config.toml
d_shared_expert = 128
groups_per_token = 1
lr = 0.00916
Below are experts of layer 8 (counted from 0) of a mixture-of-experts language model. Rows are named gate (a neuron's input weights, with its number), up (a neuron's input weights, with its number), down (a neuron's output weights, with its number) and show model dimensions 0-127. Each number is 500 + 25 x the weight over its row's rms, rounded and kept within 0 to 999. Numbers have three digits each.
Before each expert's rows: a language model's description of what the expert responds to; "comes before" lists some tokens at least twice as common just after its tokens as in all text. This comes from a sample of Wikipedia text that the model never trained on. Tokens count by the router's weight.

# expert 38
What it handles: The word as (including as- in asylum, assuming), plus and, but, or, and articles the/a in mid-sentence prose.
comes before: " a", " the", " well", " an", " \"", " first"
gate1:495511507521472477513510520456542503472435525505487501512507519507474525508520453532515493515450530539483470535473488511487497480506468493432493487532503505513505480521500492517471480512471529543511464526484466464532492458513509487497498487523482524494493527512496500560471482533495537464488456490511479522487515514508529525523454526522485520491549534520518483499547492492506521446514
up1:476492548486496504540539549449501519498506486515490484510476491531495489514537430521498487536482471541468450508527492488476495466496441474467513547492525485488479505488512505493494490504464516562528484474476505491514512494479511505531446489516474529504524534515493456529516508523504545485509509527475489490506541484549511527490515499510492499520514496509492499481557510480444511502515
down1:521520529472523524482482488540491462472529530514545515464531440490487522508505516528505559497477490445511493511543509526508508537496548480532500491509504474514480457518517448520486510497459482520468503488514526520538500541470507513496482489441515491515516506492519479507471485515499512548526526488544546488504543495474479483489497496468518490474498485466464479477517540484504517520530

# expert 13
What it handles: Past participles and -ed/-ing endings after was, is, were or be in passives, e.g. bought, operated, purchased, located.
comes before: " to", " by", " in", " as", " on", " with"
gate1:515462504540522483517488545478486482505526505493500489515480500497479491507474533498472423504518536496461494508491504520458467503508513487514529508536537506473520501533517487523514525552472497514500492449508458464530474530531504529502502490466475510464485519501470473514478504547492489539518530528516487535487497518518483463499542547533548550477524480521535476510521483531524530499517
up1:541515523453515535510549454485498527470498491518480464489541491487508472496474528514463446470517499452507476511499499525515534502486524487468541462516508519458507539514484510503479528511478505507499510486505530514494510510487527562467471477486475486510506516484466498521499520473523437523519516465500533503511466486508515562519511456514507519498481515456457476474496463490499459507487
down1:520534449494505484516492513517502507538522489506482488506485535549516504490479493498503533499504496541530488490520535447489473483490517531528493481504528465503516509488513512463478506508456492508519483494463459508466526461489484543444492479492458491499486495523491456458485501506527481493523483541482486544442506494486449502465543490532515558505495479476521531469479526517527543533506

# expert 5
What it handles: Word endings and words inside titles of songs, films and albums, often capitalized, such as You, Love, Something, Let's.
comes before: "\"", " of", " (", "ing", ":", " to"
gate1:488477507516512516489512521480525469443530454513477502486468512507512530480494502496477549515512504467526488509470526533552488483503525511516516467524446506516476481512518486526520500513494512481505491444499524457470536465512482513509517510502521514525482491502486497549502443559489484542473508536518524510485460532535473525516454523524513458477501555497474480510487469496455511510508
up1:469468517501477477534494529506528553482525435479551496441541498527496538503497477481459545528532486480493495473488508497471512520487488479492474491500537494499534519497500501502505485460497456510464472534482520473478512515526504555501518548482500524485564506497461532476494484518497489445477491496486498482502526488500543498515472500491489506524508486480495501485487535451469472479533
down1:479525491510482469501513509459474512521519465517513531478464475543493510509473465496473530449516502471472433481509504498493551491477476517508488511495495495493478553487477491541501477500490507497488526478514534482468526467497538517516535508500554464498559468493497505452494505456513477494473450520487499525509533485492510430502489463537493471506520485506511515488541503501486515521466

# expert 60
What it handles: Prepositions and infinitive to following verbs or nouns in biographical narrative, such as honored for, due to, joined, against.
comes before: " the", " a", " his", " her", " an", " their"
gate1:493501499488484503522468501483459546513504516500518487460509498470529483499475512465502481492511499502476504469486489523463475500523506465492502515496534504488482506515467527499473502521463484524509455564533521538509509494485462490484460503494507522489469494503512515554439484486483487464507467470549500496495488493551438481550524480521522509543499474485564489504482493493532496541445
up1:498506518500506491501495506533534434489498482482498515498492517516522509526506469541504532521521508493534519517501523505514519506493502516474491510503457481506522510486547500483540491468529493527524545477492503456494498525488510509510502507495472480499570520522499455474546494517544534517458520518482493522469539469450493500476486526486496513483480527495437532480488469528484522445576
down1:474481515481483536497500516462469490468514487447531476467555502467452509519498478490509525526504478485505464494485512537500502470518496500481518492528536483516502479533478505487503486490532503524527478518473506489497485514500507504505496428525517517519483486499514516508533528535455531460474467430519524458498525522528522531482454509483499491512459546467494475538457502529483468482526

# expert 43
What it handles: Pipes and semicolons between numeric cells in results and statistics tables, plus months, ISBN and similar list tokens.
comes before: " ", " –", " —", " House", " Swing", " +"
gate8:559501458460497512501472477540512529521509542512515508546500470514475508497530499517497514503516510494528483481521501461554498535504528478461514494495480489493490501477519499529460552536461542515539486508493486491467499542485500516499533484486496521517525462485525503558491476537471518501482518466504558499492535520490509508537445535478501505477521460515516523476463508513484537519513
up8:458525559520496515497500514439478471471499447518485510464508507464548519516477498488493511488499473520471516511508512523464503485490536510514510511488533522494522505550485495466539423470528452475476492502515509481511486456528498497482467484519504490480491507508497467473475552485515461461526520497512476504488519508510483488456545482515510464466503556482492517525505515528518477485502
down8:472510467465492515530516547532510511521535554517511471514487467529518512486487459484496499473472518493473447477458490523486502482507523534528567500548512494466469489458492521496495519467472502496508512506490490475506543533480471493460487466513536503520466476516528514521552507532525493508505509514500481548491538523493474510511493534496469462456500527504476481531506515504491466456494

# expert 19
What it handles: Forms of be, have and modals after a subject pronoun or noun, e.g. was, has, been, are, would.
comes before: " a", " been", " not", " be", " the", " also"
gate0:499522512505480489534501508464527485438506514480494519516506541498497486508481513466556481437469484499517522485506513499507533503500513482500485482558504471538496472446511509554528485491490515528485510433480494499486495488504491494486518534492511505470447513528520467541495472509503506482569469502516468514520510484459458512494512477542510468474498492472499509505504521523539500487441
up0:527490436459488525533478460499423477549460469514514529492485475486467479510514520507446481523525502475524515483534519535480484516511446503521530532513461532479511521532472503481517528460473484497500496502539474508466540506503468504490440480518495519522495476494507508475500467473485516481487531520470468523489523513511520492476506539450484513505521506509519494490513507512491510525524
down0:499524497475505516518511488485521447562505501534503463523502496529531465478514473526481461502539502503505437511511533504494546515457518502450540493486528561486476523518476491493524515523513467511460472481464511487501438521469506504467488513521527464526530469477505480482487545507506492514497440485494530471463506487498503481504504494505482511484513482533508488501554515491540501488494

# expert 21
What it handles: Closing parentheses, quotes and cell endings in tables of election results, charts and awards, such as ), "), Notes, Pts.
comes before: " |", "\n", "|", ";", " and", " –"
gate1:472507488517468524514501520480492463494535514495515488470499502515524493471501484516503498471515487533507491477484461526507531483494487491514508453505497502447496512532487517432511497482501516505493481535521505536451490509463484537519472516528530457491506459528501512536470471509536541498526538522499487504474493489519428494525463502489537460495470468468504526443531523525482511466446
up1:521521511503511471498453505485493541478494524506499449484497490453485494483500509518467501526521496478454507515501537469480481484515509593486548585526510479488486481485461505566524448479521540475510508514484491522549520507525473487483512483481518525507485560481495504501505496498507481499476462474493499506518495529506538499510489502494498496502501503518476492533511445466483503514513
down1:524503508522554498487518486518484546516444523537504451514527466488517493496512476515481446519507532483503500505510490496502531554501536491490522521496471477496499467538520505533493493484528500501526472495464498480492530509485521484502461494528511528490507437498489493490468529481476478460472506488555461508494526529530516496466489559503510483472541499507483467510553503488499558474468

# expert 27
What it handles: Nouns ending a noun phrase before of or punctuation, often plurals or -s endings, such as matches, period, time, issues.
comes before: " of", ".", ",", " in", " for", " and"
gate0:483470502520503514506507470505512546501484461503485481553486487545530545480492541435500553471489523505495453455535503530500485537502480507517511524517529497498517508502501487474454498494504511512428492494503519466540496468505499480473539494480529513517464474504536514515473506483476460500496546506458542480475490488529502509506465513503512503456473519493528485506490553525497487494539
up0:473495512541494511544491477513519491544482449487499512491492531492489500531531499507473474518486505464477489504479511523509494510506471532577523536513507474474474488520466536515494504464511521486450458525496465483481455456498477475478523494496503500527515487503492516510512479448488553518505485473490516477478496493496537476468423518536499548474517478537514528491537514533495486506509
down0:509512528484517495489469503473504481492494536476477454494515522539455480491520515514463477533525503520502447528502520421485496508500508506525486493524467494509509551492461483505506486488479501472450534517473519501524516452466540521503484484457500462529532558485482483505500482491471519507546495505479518494495500478509526504482511507497524511506498466467530495507514518574507467455542

# expert 45
What it handles: The last digit of years and other numbers, as in 199-7 or 200-2, plus century, BC and miles.
comes before: "–", ",", ")", ".", "),", " –"
gate1:476486502557486519473466515458519518481487494495497466499492564459486464482480491510494499501449524520508532473500474506488546516504501506543501500512491535518512476478501528524500508535485513537503495487506485473475452521520465516451489506509457496479493534518506532460480492542470530507515487484491522463510543520481553489552524461495554549463515495466504491515523503515501510481478
up1:521466547475510497489490486583469477551515476489490510509507509514504536520476534443458492503482517484466493497531530443526524508504491527488485529485479448544463514486498497482457501453508500508530478487513496534494548490473494497545543517510468483476482496498486498527523498475511512481533498528493475504494480496505483534456523491504450509544498482511495502509473477499540474521479
down1:452479487467482458486518510482532475509497556502527500494510478498487513523492475498467520496495473512521519432499514476484505543476499514466509516482508508569469477546489519494489517522519491502473510492506498467547499517505489524443481504504495491501464514487503517472450493438481481539498519510472558496492555492541513512497534490516497508487489497515481541538478527463526478460478

# expert 16
What it handles: Word stems and fragments cut before a suffix, such as compil, contribut, instruct, possess, usually followed by -ed, -ion, -or.
comes before: "ed", "ing", "ion", "s", "er", "or"
gate1:483457490488494508494509537493522521507528488483506524513490555515500528528485505505554473516525541469500485533469493498466522513542492433508475494517476489512501529511506494470496477477527501485502515473522482488469481471504525524519500505476477514555477491479539493504460501525510512500482457503527509509557511566500474517535521511510489495469519496525515493548461468566472539483538
up1:493489540493427492489477483517495500505459457514520498481524464513551474477496475476510491471522478461495506498534473509518492507480480471486517535520486553476511469531500493531514530516506559513515499532540538474509526492461483467494499513540521473475471499497490517466518512478474493522522447493462505514470512480502502491479494436458478547509459494488500461528519491524503474507490
down1:495434514467506497482515486481494499482466526520504460494525475512495494484486517525512484507542426491534454485466508501506531448520495470527489519485501449483490491504472535530494483512541530519525489494433488521517480483487500482500515508504529501508556491494484463504524456499558474510483471472471514514483507532533481474496508470498495512511510469514516548514541527551481490511507

# expert 40
What it handles: Individual digits inside years, coordinates, statistics and prices, plus currency and plus signs, such as 1958, 45.0784, £, +.
comes before: "5", "4", "6", "3", "7", "2"
gate0:505514480514519521495504474497502520489480501487474481466490454547525483473491524503504463524476516516523544478489508500502525449499476480457527492472499527526525527476520484544500476469547484451519512485503533499427505491490495512494503485492484494530526528497543493427460502491518478481522482504484490528503541516483489463476478483504511484500464487466490461506491492480498496420458
up0:511480521522501511525519561511494506487493504515515505529494559503507482537540522525541552426548527506512528495498521487531494521481510497554477519514483473517513506553505471482491512495491517467455541470451519516490494531491513518477496486509454540504490507472518526510504506516464519532435496501509512468478493492505487501501521486516480508500480524522496516487501509528479463572513
down0:479479483477461489542485511523483518508530508535491466524512525528490481497520524503468493492518529489534497528462484453485500519488545513503501503536475518487513490481470510522478543533473488516527506453513535544456511477469511490522506467507501511467502485493514517483462491504489459478513531465526517519499535531546502483513441469524493502505568528487487475537479509532499552541468